Weights of a small mixture-of-experts language model, trained from scratch on English Wikipedia.
Size: 12 layers, width 384, vocabulary 16384, 45.9M parameters.
Experts: 16 experts in each of 12 layers, 2 picks a token, a sigmoid router.
Training: a variant of SOAP for the experts, 330M tokens, 5040 steps.
Below are experts of layer 7 (counted from 0) of a mixture-of-experts language model. Rows are named router (the router's row for the expert), gate (a neuron's input weights, with its number), up (a neuron's input weights, with its number) and show model dimensions 128-191. Each number is 500 + 50 x the weight over its row's rms, rounded and kept within 0 to 999. Numbers have three digits each.
After each expert's rows: "mostly gets" lists some tokens that are sent to it at least half of the time. This comes from a sample of Wikipedia text that the model never trained on.

# expert 5
router:426480505508517506482511437483428533539539559441520422548478494490417501552613391505421522626540443409505510567469473474498602449445528560431556509494528512579416558481523612545536514532501582
gate0:515471549469503333463445489535496512431531482501489506541503489458494423556586431481488443386543483462454489467532445514515433608495579508484590464484537557470516471468458491562482539460524466
up0:506612537518559508462551514446453473499463480481418539415462554493477519505514495568558434405445550488458462549542510462485502568518525542458498500477462481470495463535471534456420504431475593
gate1:579488421437446542527445537503478524522398475445517542427549507567470547515517461524446491429549584409566497443510476441462595487566484587471579535436545454546512429456552478531489444462509524
up1:466516543451381538514558362506509534530512540524507456492426485472390482488450459452508463466563445473471481558541426470545395528439498443457441470494550467501526493536546609432409516511476485
gate2:491382481512575427486526534463513415532441511486573592532517610480461461557473605483518476530506478542531482496554558463517604506570482545467586554353467517491385525503579551423607501452467457
up2:530549518526545557460511514466459514409441546550498367510499507544500440545466477511501479491439489421508525444490472437546512534473494537477536482535474506391480550422467489570383536522510579
gate3:504503483558531471522499460502567501553509425522603464371473544441521477495575537500540482576564476469577486540397484477487547534445546417431490587540515504486507523504515439514495552550538541
up3:476459508424517492540594473476494535449514501486514514461480382537513501383548516552368577467524549486543511494568506526532493415504514595451459497444481528550447467492459422462496448523399497
gate4:493573544570519503460465526457438535515545569459504454460494508489468616492465453570594601530453533499492431506519380426557569493490556437450537587441440545491568520555552539533589491548508504
up4:510552513507479428490375502501491448404532525514454541515521470415506577504511544506512463496483548447512508590482415475478518557474628516505542506511446476437548539485554543501509461490451583
gate5:486469495492572487450447447523546425515497458418452597453530589583560525525547572472495406452493446521552588410543479435466586500518530560435540502537442445468446516543490524584547492488492526
up5:452543509605541436519441565475523513409466419463504493583457392424470535503486562522565484431510417465436463522429508434588425506502493510425544455454530474455549471418475538585528434490496497
gate6:480505543500499446428423495606561496503510510459504505590487508461501462508544470618531531550506383422564481590576506495497429434520492509494521378523551491411601464511525518456449464550502537
up6:478506559511635484542554438522503524467530581533506562538417577464490486463564376616438534624585425576549500536473432536434561548507370458576493515456448557437435473543485446529522427491463476
gate7:518559495517480490562432427509511459508525482533459447467461534444549532489524473485506516485490530533496514554561513569484447530492566481494579498480482559516599477432527518471468527457549573
up7:523440526544515468499463475535495578564432521477521499431553493474523512538449528478455509580553528546574535500514559468427477423485595565540520537588472527473556484460468582588451603566471434
gate8:602412582424511480446462531517520476547528474423553515560543496538452579478578391581480539543494476386565547464519509560564552451512492502458489474452440465461558502535457552565567521451475412
up8:444492550461496483483427498443442548352482480529505529498473464461582503500479487429444449482423460522444464428451486447481486493532486596494498426543510517477477553575480490521486590539462495
gate9:471492478544497470511539518467476571473441431527477487461385566480455473573493458522455501485543594459518533510521574519444441536425512403486542496478517523534495535477522518445450439546490583
up9:579499444509425550516551537503437530505507425442494553440490442577495449486512483494388499504502536451498517543589540512465519500511621427464582432392407464478594480428490495538528525505537581
gate10:448460487441579392495541417457547491611468452496560516442418508446445508502558545410537561564544547498528459622488531512530527378581488522568597517549556517593574549444453678548465506491579466
up10:534486532465503504446520479454595554522441403562395510461476564421467557537590548523551490476439497502551487527537578480501516500528431403524497440473452438503490503498555472415506502501410496
gate11:444522553466383455512464461546544394644565533489558553485577438465459548454477424510428598564490473437541455593552412465449489484466506583463524509398454498499529498534602455539495477554542448
up11:616510470479604506555547566489542501573431423541484581425420496482539480524436601481531476500474527493454450502451519547493410576532425513413463467499510432501491543497461503453428484462518506
gate12:479599458476483473496413542447469513565504510468515405433554533479537496495419472472585533439512437467575468612530515460477487458463503413440535480600514494540511461555489487529488517474584500
up12:438459580519453542525586522500531574581396526544518560526539429443497531527514459488455449497485560532575558413587507537476474405536412486510472514538415521481570494491556461519462452518477450
gate13:405521530490470497476493448515500357531491615529428543560534557444502490514549418519549581475556478443456501509414548470540499485498622483492623458476429503446576513471538460514534498510521460
up13:483483475412511583525529451543543470494504466585438465585465527535533447558421536492349584546509481514539566408421550514404514466443488554512438514587532502445447558475502544418562433552471449
gate14:498437522558448422571492477523566476475489501542510460476541470596518616456498485662443458546463480564494475540465436453494442494485487463409500450477526533519538505562485526548511460540519569
up14:423554551508552511424569460535518420478438560429374458488449480473506492581532408450494591562456437477432470522504475524590506478463555414520512496472512511497518488528496461525477474569528474
gate15:440434455505542444457465530332490466607532469518517579537526537481504532558553452500531465556499434399438490503601467441559553545545625458531466422581454477537506559437581453517537499504528462
up15:481422522420545458517401513418497546574463554516450537507437410447438574525527520511510481550487476429506497475599424507528531489547536506476466530534458506555584555387561485488498459444453479
mostly gets: "'s", " His", " The", " whose", "%)", " Apps"

# expert 3
router:493485439517400458518513468471538492456472511506544491494520485574513475578416445480534442583457477582525539605659460456475633466583561571423525462486494514503476529361538540477506495550530557
gate0:453454498495420541537526579451563558537499569623509479514500447486516478461476494526455448475509477458424419422394489496558522462397424465467441528438530480573491604461486500586497552534526550
up0:448473408410327548559561533521455516495505490445520481524517394494432535513496536471507477429496435474479483612598574460472591567478508545585535488475533504576574486508640469544487426452503461
gate1:444530607538463551531482558451546455460466587563520449494524533518515556545516400496457433567491476511549462489493516493475556445520554438471529450493484476561516557520613526514499387513561539
up1:543502504576375533483494412448437505495478516505390572462562623531481500471644504523522466419508592483513492538570510499425515457486492490459573607455561483392525535463607477481507531505476589
gate2:462465502501538506468416492569495488459414562574514441510523537437594459553491405450544620548503519490418442468481551454498469474440507525473545527488557455526546483522475638520511475488499495
up2:585611471421511429554506460422506517536568543461471462516542426501521510473460549501519518544419526520476514481453460518554617512408483567475469523593531486476464492473413385481455467495575542
gate3:585485628438487421458445511471521575508373547511446444508443447485473571550479571502479497426511486530500515443477517490528427461506532446553509449456492445466542507522582532535488572634527489
up3:588591557556435539482500519361499522446452517481500440519489517383534452520448484503514485478439528527541455547519583504521499612478438516443542464599533449543411483536527467433517480494485521
gate4:444537506472453540489570497483497462504493487468552512508501479452464505514394550563491502505529427524560472593578526418486576458527564490422551491426493546526480495577526528438460576473484511
up4:524587548496511466512414533402488547544497511458504518524558452509511496474548499531517506417528518463553498483487474468385434472413516511421434519434501487563611457501515464419513504516587496
gate5:403410518527409440537549532510500509440484457593528429452531523511508548520528476573456516477499480478533481489522571462361490470518581514438448530628574465512436524502491461502512528519508484
up5:475526484412576543461356467509530603521519539497474463515551505489515451531496470481444519400499554443468508433524539501605531531553499430496504569498586537532454452504447548492498429556480425
gate6:457455439509555416448374490566452531483452526587565448466545477497472569566566410473531455553530480514569516563547485495469487469401538530418565399560526453506543514416526401538577547557520485
up6:508531485434549486443400492412450472523475536537519526484502485446470519566458402520473435483456516527468514594546527530463554517552473493396569507528530458515474576554588484532506480527466500
gate7:508513600528537474501461553547652498564535544494493518571495541521497551539430463548474504548519519500451452553580505487429530437463511537481477471433481572528453483545441444421432476587477580
up7:482542534520450503551383502555496491528398495526537472482501523433448575526579476486506410507443541552553499596576549535421521394537551574444521422488486528502511468470470490400429513526602568
gate8:468505556498565468505466445511461437525466419544568518388462545483516495450558585521457481554505357519490496443438406482495580589515512478461546451594593554515513450494478509482508424502537530
up8:467513471535488512542507450436446487478563523579496434527531515519516492541462502461509562518478547464567442470437492538528502497503413498465543446510522590528536487567448514480538354522448424
gate9:522413509456394494426510552515390549500502468510622508477461512568538505407557578439519500491525493501471546476517503465509451410454459487435585481476453457554569540380532441498452568504410579
up9:567568464529532455432420612453507618577526530451594444512497602503436518494561442506480505452475581479495489532468555479504477485472523541526593472524555462511491565486506459535491451559461491
gate10:507557466439581556505419512460547491546529565526595466452472524485541466517391449538432518620445523433435522520449520509545507620409500544465481437537385548480421457426489558406500510478477522
up10:457546497468457558523480451448438464530479539448537406473527487493470484477467427530545435525459477512525505417538574477557488495455574460501419540487422416464522418518491570415520510459615524
gate11:507477546535493552429471491512490574464450611531477515577526488446491526516479516537552542601439488543464468451557609449496548467479611510529461546434478516508483506479582543419540573504407390
up11:497545486546485478593494492517518477493419520537548566487515536577443419450422538576505563512444441538563553479483494512499449460483440545511514484470452479476539512529493454525467386433518569
gate12:462551406485536441445488582460609489555412432546479444468465527500583550462427449457437489415520524418342520427511446509483459485483410571513469395529449411418554491451512504517464591513557486
up12:491549420412524478392428469531443408611565504487537505539443500555582519467525536572507448495462475498483524468460520531521406469512583359552507557573476547515550570551539608478594507475521474
gate13:521467404535506429523579517527460408489447461471499458525506527458508502467421453478518392540435462425591528511501467483485574534559670576574434453475508469460548444464538478427448525507469573
up13:478581520490486499539466500493551573559464511490461500488485449452459449536502474459528405503489508486528607561485394518475591521475611545407491463531419546508560398450451586517590491512408562
gate14:395523622554559598536513394494559523422508516585531511515546546553526528444464535469497420450425503543529595445412566498501474508541446462532481565436526476438557538467519478585401474512478459
up14:472516577434522518513525471462567572499531512527539443490490539553509463537479629435445519530511505470450466596504533455550492519493507472528586520454527484390412545429533416485527448526526509
gate15:535552484541574616477500464539501453540588561433492527350499608536489486520404470499476503454573559474499535549481395458514487538487638561439536542534513448531526507462499445589480452576538492
up15:456436521551615561532482450576525509550443500380566532488549550568554537564506490445461478519572442525525602616538562576548526498535537463474441533530455492437488488513572468435527475505385488
mostly gets: " Coordinates", " MPC", " Genus", " Species", " sq", "°N"

# expert 15
router:508486510462451534495455501472580495558445575579562488427430395511509530516401605554466403479503452489493377558439525458504515472434490535420502526508438453527546493449511492535452468522540464
gate0:522523496409502576492511524511578509536559536567427476456515468514448477443483492481470449476500509468494469475531589438549460478544536465495538442520521410493547527476490455559527499507470542
up0:506507478476503467425509529559394531507470474408484539623465544556499511551536512513449544513562445512506496519481554521511474434529513479570580534471551494549443525540568512504590539503497538
gate1:563529480457472435472601501491552551493538515474531573435409463433362545527423459588560556426415521482479410489486557522493536595462481468469509540516535480498496429538528527506359547515485487
up1:596488479523530555448593501478504557580529479537506453486516539456507470522473607463512503464528535408507550539494512501519566469441540469482438538465448474570468509455498454540491524536482483
gate2:478553600484563515499425489553647539491443535537500430510452547602489534537560527509577458546555474519447507439498470564542432579549576467531502476570450488491538506383566516546534466528574459
up2:519413484449557528528474532477494539475596500490494510478361543528496565528592458494508524471548404525527477461455514554478563532420522452523467526549554511513479452511500512549449496500532554
gate3:467503438419519515438476492512488443500558464446486461514530445489490506576505419512465534459535586594553465550512510537484589550532552574464439514448516589531387485476434483490609435541590409
up3:539540460448523456572561566542595429546485465565482480496572408480528564527398554510480477464449455484537524441545575564586506517466527526602530518555552489478442391534494510573480431513578633
gate4:488457458483563442508491548495561483585456483500530555404372505388488495568429481425564560468490533444567413466479532464469508432478407510474621460510543526579499517489524516586477461540561455
up4:455515410500503478536447641575549454537517576477478517528417487578420537484442566462558511497537464561499438477431463498514512439487448513436539506443596467523474529501444461558356488443476480
gate5:516553388575500514526497484483493493548384500465540554405427513554454414485423446464426480578436502479438543583579551490532481358561578480528548439379483479566543475443530548538462476427503492
up5:469537578495470526500465515487458371519515415596444467523539529415472544471500517479447500466506498494559586583548515587524505459451518469537550529504573509456495478508494496450477460559530596
gate6:475489550435517504425479483500505566520456536568398435490541434395550464455488554536481442483507545502510467520536482427530508547520513461501461536507427419587437450501521451489505471572500538
up6:412406551509464419433478501439442566476574494522469503490547478532486515462616430528456474491502564578503496442492455550469468557540493476448483480552651563473435473541451530458522459476524478
gate7:452585448591483527432510554566585443587470526538552557521422486487565474472488499553503515448459463488461414436458469416517478443446501495472453471576529544471496512521651466517469471505596550
up7:509505503376439498435487489501567475465528550449529488462614515481557592560526505572457574543534471517369512413454476501529527498503505476505583509404477501468537500532400497452480544547426454
gate8:490475416485510547571421529515543529540541429377452414474541580460522636475522456559449531481535472413479483410514492497477471565540442526508546452493525535496503482500452433494471554451497591
up8:529459466483529530542521593507468499478569452502411436645443573395511624479524435479473510476532452405417452454529471571475482490511503497455527660512488492501404558474509473537490526492534568
gate9:478496451476575437456485485542582412494456423562458484556548448545550536436493487537521518609613512508602497593567517465481614523585526470426569512412476430483583489425524489494501491504505573
up9:476548596438527480485537531439513519483541468546560522548462466479560489479530480416492511492506491350519505476442495527513390416555496467461535520514550461410459499552505573564499603460516483
gate10:443567494477527420431429500489531397468467538533545506478460503492503473516514565518495540434440550543516430528478506503493573639522554555427540396521497466493534497505507484429584475527558522
up10:516461443540578561573495509531428508559524485494471419563530490447499603441547392423470505484490540445512499531578528485501406458459491450574503550503512525466502478489468507540525472447440556
gate11:514505457495511445540495519496441469396528436554468527472456455569489494512424485543526547464486535372548480535481553370566373532531553580489476532572490469490532467415514565414453562403504521
up11:494517447527515428545490540465475402493493442560461497495473408508569526500450521541532427445522494389541451591474543429554422630475471472566471571500451496474443489495508518499380592467404475
gate12:459546480438497461459496528515502379450558523495633506437585552494508548490469506525469568556553482495520468527537493484551561467424441479466536454468453448547429519509475496620469448531402434
up12:376546409428565535473426501509645473489532511518460437496489440479445455472433448501481555476538472481516431494488528509591545428516547506402427494498435473412586562552485539506462472465454469
gate13:520558487526568470490528521491497455560559447499474565560434572446536494549442465566457467542542443461534496566449482574469594472492529410382511515439529515519478557540504527479498456567438446
up13:394498498508501530515607527501600427442528439515516528489543493549524538501430533556450497517484440513519464480366506486566507489499514463447532413502492427415494540502500474561548411418437498
gate14:463503525522415501442445477529474527502523488485537456501534535522542500573464419436488593545476399474557523523587389492466500493421557453579505450548485535473467509461459457575583519537531495
up14:503532417487495455592565554472592472540492526452488550622470465506510473544509535595535499487515522509579474534493474496543515459590506471467544488454569423454520474490600447477483533508632471
gate15:522450504623435409511495550428577466544452514475483489613526516521495514487513495466465477456501491544544554524590514449457553541454491499500523413512492517546501496397586518404472520542512509
up15:486518523558516433463509591512518564544453475479445571607523541485464506485423453586482528484474476555449507567491568468381600477476435524474501444478454492506500523385485441431477518582539466
mostly gets: "idae", " available", " electric", " appeared", " Racing", " Airport"

# expert 6
router:529544555509537442449449503550542431511488381556446477456553533583519460545556631483493452392492516534581491416447588450416420535500520474450537431467518498413542518496538530490454576556464582
gate0:540372519512567417462543535434578485361527455577464517514485499508460475485437548581521526553494546517506454502426582514538520508511539363496435501554508471498509590531576483467548491507555457
up0:515405478519402552515578538523601499493454487509513495438443518465455569446531482455540439509475565488449454541494417447502481523547396551481534543456530421483504478564434439536450395483578512
gate1:489465499492481507432506566481441458472539437560454518539473564491509524545565502589449486496512559521431444494408569487551448553525589479491526372406506575506620489519601517523483507593418457
up1:476440445580441578624576384567536520452440533378534529518523484486500528514403475414515518538503526559452488540536412502596611458469479467515488544494497509514514529410447490465416428462520500
gate2:536489566481467518449435480357515424491569505562432519554359397626488490519464451584437479541479545466451460490437534473460475610473569533462536449452467557623448477534651510568596514531448467
up2:537444456490493465543598542591543485577391452504516533451592520433503464523501510499554485464515519510578452510546478553571478431535491504479487558412485522509575496500415519514433539467555519
gate3:491491578437470422455537458470490491510491398473565410532497454442608495606543537465523553520472491512565496442502431420530550392546420466445533537496561500476557590519488591476470538553575435
up3:513502527567591591593437526468475505500544640513456528460518555439507523492428454515505433403493549534593516588517523506504501470483575529560554513545446460495430452548574528580440437504504495
gate4:381507472531480528485445505507468436457511437520482488529540544615512461427570462478458507509446455496530588537465428445455519491467561583527507516461591538442500502473465540594541573500472610
up4:463513514514586441525433509500477451473467469453528467525531567502496482466582498443432485488491537517605460504611484463480544481459462590506515454521579457490544394505480500503469491519468634
gate5:511436458479445526423448500500485566559459440487515502396529501504586447503472530524529405397479526477457427385546536425463501515513505512465452534475478478513499448529432421510417489476479576
up5:441449538379596481523481460554490473500487472546436354541520505510536411517511440523470480526579457474490505491463518502480607561508509531417478527546480485595407560535439419507406489519450499
gate6:563494472477581535495497566554453467587452502517450485551482534470504578508555555527438436621376489527550483572476544447418460500470491493623499550524598474504558511485462482535423495490409577
up6:516484476465553510518449460558447495555495435444529543621506468533567598479506531594564505482491420470471457446475504528509624513509448486466536529482492497460547541581454387516480491509462478
gate7:547481375429529557435434523504487528491461465447469437425569451482526500573481445514445520514464600477497466515583588429538493512529477425427592420469550540523573513507491532487530545538466525
up7:449501509558515520522501477398583518443567572556500478504428517468508545494565524479514507384486513440551488369445525489518451490503462477540508462564541439497406459520495544487489450510538514
gate8:494390586587520534436506538461555482478574444459546530408452533524571467507476521467493446463435481537460486464532545509466496472549571498440445485451488439538470543498490526487439599553541431
up8:530488546489512472450459565432468496404460454625470550467527472515538452525429510507524475448476490494492486403389526548474602497527541412392491414450434483477544487458460384487507520579505428
gate9:560525503527388569452457462462458483531544414469572520550518496444562547521373461577449471529514420536526507604550530539499527515573550428497540460464520490491553567433540517487458452526498471
up9:530488494517569488552474631545543549513519451525479542530484527542525565540517452588490517384558586448498484472541562447582320576602486448542531545522503419460500517483506510444512472547452536
gate10:490596549416459502446467495483527512508601565483485441565547491440502494487535435579507491551516486398417476540475528474520427539422594528537594469504439479480560569519504442549424525568555521
up10:524476492425537502475541485450521525402430477447445483470461588481541531523409447509485481505578475591552476484479459501564498471614510528505462590491511514495534550484467497500599468477467468
gate11:538516490460528585557445444544573573520460507490566485536485548538557535445470563529544519531561449513528378545557520559534515453531524441515511434517487522534542498481549480549424536491595446
up11:530494584566577409549527535444470472481582457598556482481513511455506502507529451486515439482584504501511514539592575565509562531467532453527507494545534516406519517513448453537601435565482608
gate12:521470524482530501562535514477412438537471478477496533490494490530504456416525459479536557473436534535581495500485525513448552430518513541487575425410526478540557558548471610578421442489612519
up12:564429555468509479462397500538469593437494452487429475410545525533512455458509469415482484439401467493551594448502538538433461540521502462476433461493481531458515446450516450490372536562441476
gate13:476446609513434469484449459557477432488459437560493517499486471452462543557441494559556463448487440490541493556421479516481535414533562439420542443431487503461554571491479478509534552542473453
up13:483515550535514559471528546485418526457492442531565527466493553443563426466492451465518581535491521470430516555501430434512531543565468500504407435520486487468473456509495544467560423488421517
gate14:467520473557520413559463532476523458484471603553538524451545504476541542531500467544430436476491460433445405426509544504446501574495528523414615468413613518638551604553522559593563500537516567
up14:521456490548451476457476508509636421486409496460494563524578516511497453503489532555514405452501489508494508510512542439503517527515474447450564443504553453521505559605516444466538496554453517
gate15:577468516541450454488412471483469516569442430595511445521506489489421566435453549475462453533476498516561568590525469527462612408420576582421580470468537498528453537441502486531559545565534535
up15:428517453423483514489548518560427598493591432469466516548535499429504523539473567556377477574478488515453529464588554524471520465541495468573511494405488490489436556579547452455468571454475465
mostly gets: " co", " −", " inter", " al", " Votes", " trans"

# expert 7
router:517441447423513500530483562493613535507406580538557545541466469459576632524368468475481506517519402584409409570551541469541474453526517478544448536496609432542562519522522431511477527570534410
gate0:463470511423528565471524499505559415518414538462500501489502544429466518574424515528457524440461518507384389520481478467537532464559562500480482505532440478473493572567467459519476491570453480
up0:536517516454522493485518497441457532542422553505467488536578436481452580516477569498481487458436538499501443526489444440529545522424458519480486460546459503555521480518458393528482481583468512
gate1:519542493531414509426456422429481456486559508540480466472593545501489470535505489485548495472500530443480427536539603537464441521458406523490500521515483524559492489563519446516439499542438505
up1:496508501490492448455455489412432449505644503570534459438574521441422517479532543555571520470536466454444444551446567482582484506425416525455454511439610485558484493613466491515453544541444502
gate2:542610484574538451596397459430450481420456496456500549445543533345519483508571446470511424532472543418552599549544427582487603585421455531488559461547592481548443456491564561467492501508532571
up2:502543377432446447513470505532557564520490576425460491391558427555471520514487644395492517502563527496465495510432509492506496476453486538478585519481465488520520483437414486550485560502501469
gate3:532473520497407516521440552463469500515492564475494524502514503437487557496493456580483521424462532498587613502451503534487460444498563514506499432500613538580515582523458460545554560573566546
up3:507460559485518542529495482424541475512443568565538484557527500497513578549564412551440496481457455484493549514583495513476516507498535478507543443526574494457533492517534443538524539610500544
gate4:434453573530570547490561601580454419592540488507447469401468495422556544511479453491537590534485500436371590604473462498534462519503644540525465545546480449562523559487496522598427481513469529
up4:492461434440498567423591551511464527447524398532525435597461601446412478547522449537418531606556484488544546553542424485541493484550548441486498426509521504458549496552517497518578563535465537
gate5:514423514528548442461479489433461485527447528418507480432548507449390527566519524525336569478524449521463387436548587535478525431478458494451492397561477529555476467511520543583420544488520482
up5:466458413572468487478555511440473423513426486540450585558561492489502600488493435474481619530535493522435461481526531531523423472534427515550521438474517565551506476507586455548431466473592470
gate6:548576482451542367538483599580458404582510526504473488492453543454467561506514584435487513532514491472471403547457538467452499465438584581487541419523491464491465526500437535501462486526487577
up6:567528506477470486457455538496493493481567510622461468533574519587611543527536517579475468480498417469468615562434521526524618459481460512470511578501476471467462488495492533488516502489533527
gate7:551576485537491505476477507540542426519452496501487521426511552431370582482450497554537589516518406519382415475526499473602580374430476476414501530539511445463464501597452539529471550527479510
up7:453473516552562512592489470543560517578483538539472536491416454527495485442478561481453512458425473434497536528508461538495501532431475512486460559458493541436455467440495563627528443489504553
gate8:468529587550493580381561514423485447466518610463546493486542531501537559559454419557507560552556530472449522562543478550580567466490539555467384510474387463507573572445582473475540455448571486
up8:480472583551453583423557566509453518423559487593474497540472557527561493498453431542518491489552458530464539513530449464453509536491536549548523453554398522553438497447512433563487539456550433
gate9:551391443481509489519516548522458447590465404471496508479475442534529371535520529495482539566507476461507424468429516475485473460517439458428466486479439507412553566518447485520495624493431490
up9:493487485469491385533536461386540630497445476586538512503480457511536460508544505554517632544490553511510397445555548512543497495500500582483460465485511503541530512487557513524544487443540505
gate10:527565400467522435427545502441529514511543500626513574554509434518486487521471458573467533505534455468479456565467506451596506533548607482449570555497551515581506502463533483410577541550625440
up10:530596490424485522504525544424531536435477531441547542550420536525489555504498594564496581567518477550541496555505547576548442524503446556444494501436456486504575552397498481558520578541503506
gate11:430548495575503448495551486443417463438487481478473483518562487655484556484468450527540492510563486520419462512544445450504403506462502478492660516476490520500485605503449401560594598474390476
up11:529501474463483477470516497394530439471494530538553583546413484573434468509463447530439549578550573468434495486394658550592541430513473438499593484475522543502512417450421433458503572539466458
gate12:470447479549468513459472502558458493510485472594486450485515448471531479510486448540494531449532489486450477528518458522474474524503403447413571528493467515574492494486494496528557547545451475
up12:405495500627586646511521493590607535454469472531508549489593664512630448531501392472592537450424449546475501561496500473520532546516547465582485510548443521560458538510506557383525484498482473
gate13:494457498451409510445425528516441531519550544488473517544498508492434480465449469531451565506598444529539472460529471538482498435556513442582553477446501529550485472469566502533532557504384514
up13:483415559514436443509441470462456531538501526493562475470410485503497479479526495487360436462552521446537445485505526554500534437500518542523412581460539550531466488558505469492477453481456518
gate14:540415489552581492521472539430493539511514492535478511514470484478561508519498494485516548487438532472535512499445564481481489454536476530489515495455533499556453462517456528444496502491536452
up14:465519504471523458531458589433472482466580433475558449556482473523505454523614465448572466514462454422553507478506579591547500474471451434468494477577469509513541461541504561432487520416542478
gate15:509505411481441317421486495563465621520497563553481544477455474442552430516538544532471498551526563398559496525471510456525596473470470492447482506487514511497575525415474475560504543540449585
up15:548557461539563428459465522450487516519529550460441577580483477480568468515495556534506500438480548456473502531479490559466496534487434546563553589551449509491473443412441475529523471436450535
mostly gets: " his", " their", " its", " her", "'s", " the"

# expert 0
router:488494463436524467623449416517547545544507527522557485572455436494528568507512411405469524534606485529479325536541447518541478506503519426534484429479577519545480529567504542542529488528514501
gate0:603490384400549459538465578609556444512446522350441486491464503477500562547494463554507519566505452379485499429443496521560538412469493466477469429513509459525492495456541484582540550550494474
up0:514470472420542511509500500529497505509498475504494435533456468426536589454497429438591486540509544483496530428459480534518514424394491485529500521495480426510524532455482501520512568520425486
gate1:530504544500462521484526535476546550550564485458464496461509517494578496518563549489492509470573343502518472589488553558396553487469548480412502546486472455413478585535462569450524518584394515
up1:552525604466504571477521598447488474524506576579532582594476516558595468571419406545478538536435478482441507552543475426498501605631470498502445561477379480438410482594527523561518465605478485
gate2:514454412560453550527500602534534505520413555512502479477532486497452466492462622556467526521478440452431497501486466474564484558591504500465521408539486493536407478546474512443518557496527546
up2:480557450520375532444605571572548488520505500420461452501564449463588484458519481538490502415426540482391523494560583529556458523539492444541547554492428476520475547513415413432508457522503509
gate3:485519487484597428492475503443548459527464472469507448471554401472566605552384509449547488437576541523525486429448575478471418426527460454451562543514530498477500483529585535447468453513477435
up3:506530470530560461458473551455448488585483538552570446533490407444480467561547452544477471519571563432552492503527538526429512563548497509456478565481445514489507482509509463543524509547570532
gate4:488495464456592568508497579617531537587589507496479480454558537448571513502505455487536507486460554481550497485531466494478447483555470504545513490526501500457486542524440568550586543524536528
up4:488459490505518533545481501516545540468508439439536540458469431501413604476571489610499469545537508476539503527546549562529488416497420470432507502527547467495402569566476517506524531485615440
gate5:439452510437561502493544502555518499494535410371426482541506474447574518513521445507499484475476530456514441566590567559457533457521553450438527517483527551411435540605499568471541532510541458
up5:562593517516506539440547453473520471485520457393475475561512539525495396513516521500465599372547462462428453421514489497518460538504520439433560523356413498518477501529413470434505480462478438
gate6:456570456506588438485471544448570485484486450468564477496592576488553554550475574518550610560587538420481429481460518488454482409576514509593504533481557482448592485422475580586440556539541488
up6:486464430450463422490482507538540578454474510618472502608449568519427470414494473570545551506472540518481407522445474550594482481509528505522466517472605540558516483476537480415579520508483480
gate7:540434410521518482484438493483522511525425457534425513444506539506410435481443447572550440507539573497469494496526545501455503521551495510529511502428440495474495469436442479474566488521446627
up7:477555486472520566512508424496508537524473520560499467507542458560506468512466517471520474501580438439558509546547520515481553474505525416531515446434498433524505561384479598521518460483477506
gate8:529471453453525503528402529546544560508391549489550469502475441583498512596520500500477444474550526451579440440478506517534543531538482469462477474539437572515494567523528566564497479523474555
up8:489487576594421448498548449528438491486500454563473524519597462450519498473519463598520416494497513442503530498496461578564633500517532475473449478501551506500482470568526472376490514530521572
gate9:361432555514509538484471505551577544430563463434460443487550440521604462430487509436459477490605612524529507505586465537438535480524497507540535452427467529462465539533478498453605563548468479
up9:543586480506483476525489442503531550466499446555486514607423564425510593480515483457480581540505482542450489436462496536521536533557540523564448508536552574475503434491451503539511519504556413
gate10:435536482483530533462561426493528518557464513518449495589457505504367500487617521531500521575439531463554514440520598539507534501513474530542515548571418534453472465498529515530506499499447541
up10:503480435538441488527585470557477484500396489519501482536512394470488477508411484441470438494435486495409515472545566524431520500440486400515501405459479556545477499461410500544443558517509435
gate11:441452530526482481497376567503559550527535457444482433551448490533493524544503459482496549521517483410489490528488481524486497503524474509486552468496539514465477508545590398496456560575405418
up11:509449487511637506556493466507481545430499422453504495473550397497526591485586466524572528483537480516553493427526490516520469507466524499477499480453578474479518493462451519522636419466420462
gate12:453436464441532397486449555485675441444523517497588507547550548479600475499536510410483416573594513431583456610507638488436545505569482429491537565476534480521445542529525487498598524502470533
up12:526526469498486524513499573407379429414471496526561470499578566524535476490496412453530554498606440474565487543441381504540521467470462485520410497616426416468584469646510516486476426541505520
gate13:472424408539545516426540518573495554476537502581445567441488608461499502517536518578456471474489457486522569511421514552487389483506511413542455478620506492513445553481461449530511511503501540
up13:470439466564482537456609476445433513475564408471464520338521578494484435458535589488432470469421580553428508547469524500526501542587437489537548514531536521520602438518460428506565586434496530
gate14:422501504532497533484538501542503415447480527479578479481453594494513446478527478422456541547616425483563505549511563455532489504511460443480486468534478479459466491449499589517562498510542461
up14:515461404482466509509444540415551505486537535466481480469480466583454510549500537467454607490554491550382487371402421495578500455473556471550490474429516547601456463518472449571584518451500458
gate15:476469512587451555499453534540417581488527555512517448496541585485477552414475418556543545559552475474522543475603484466355531435446497384555515491511488515521524565492431476491457454535410550
up15:483488557473487598515603428468455542441473486442536489448441478501502491444513404488532490515535508559540485465580515532443563507524532561457499510459541476431520495552490560450364436508460568
mostly gets: " York", "iper", "bury", " Angeles", "ampton", "berg"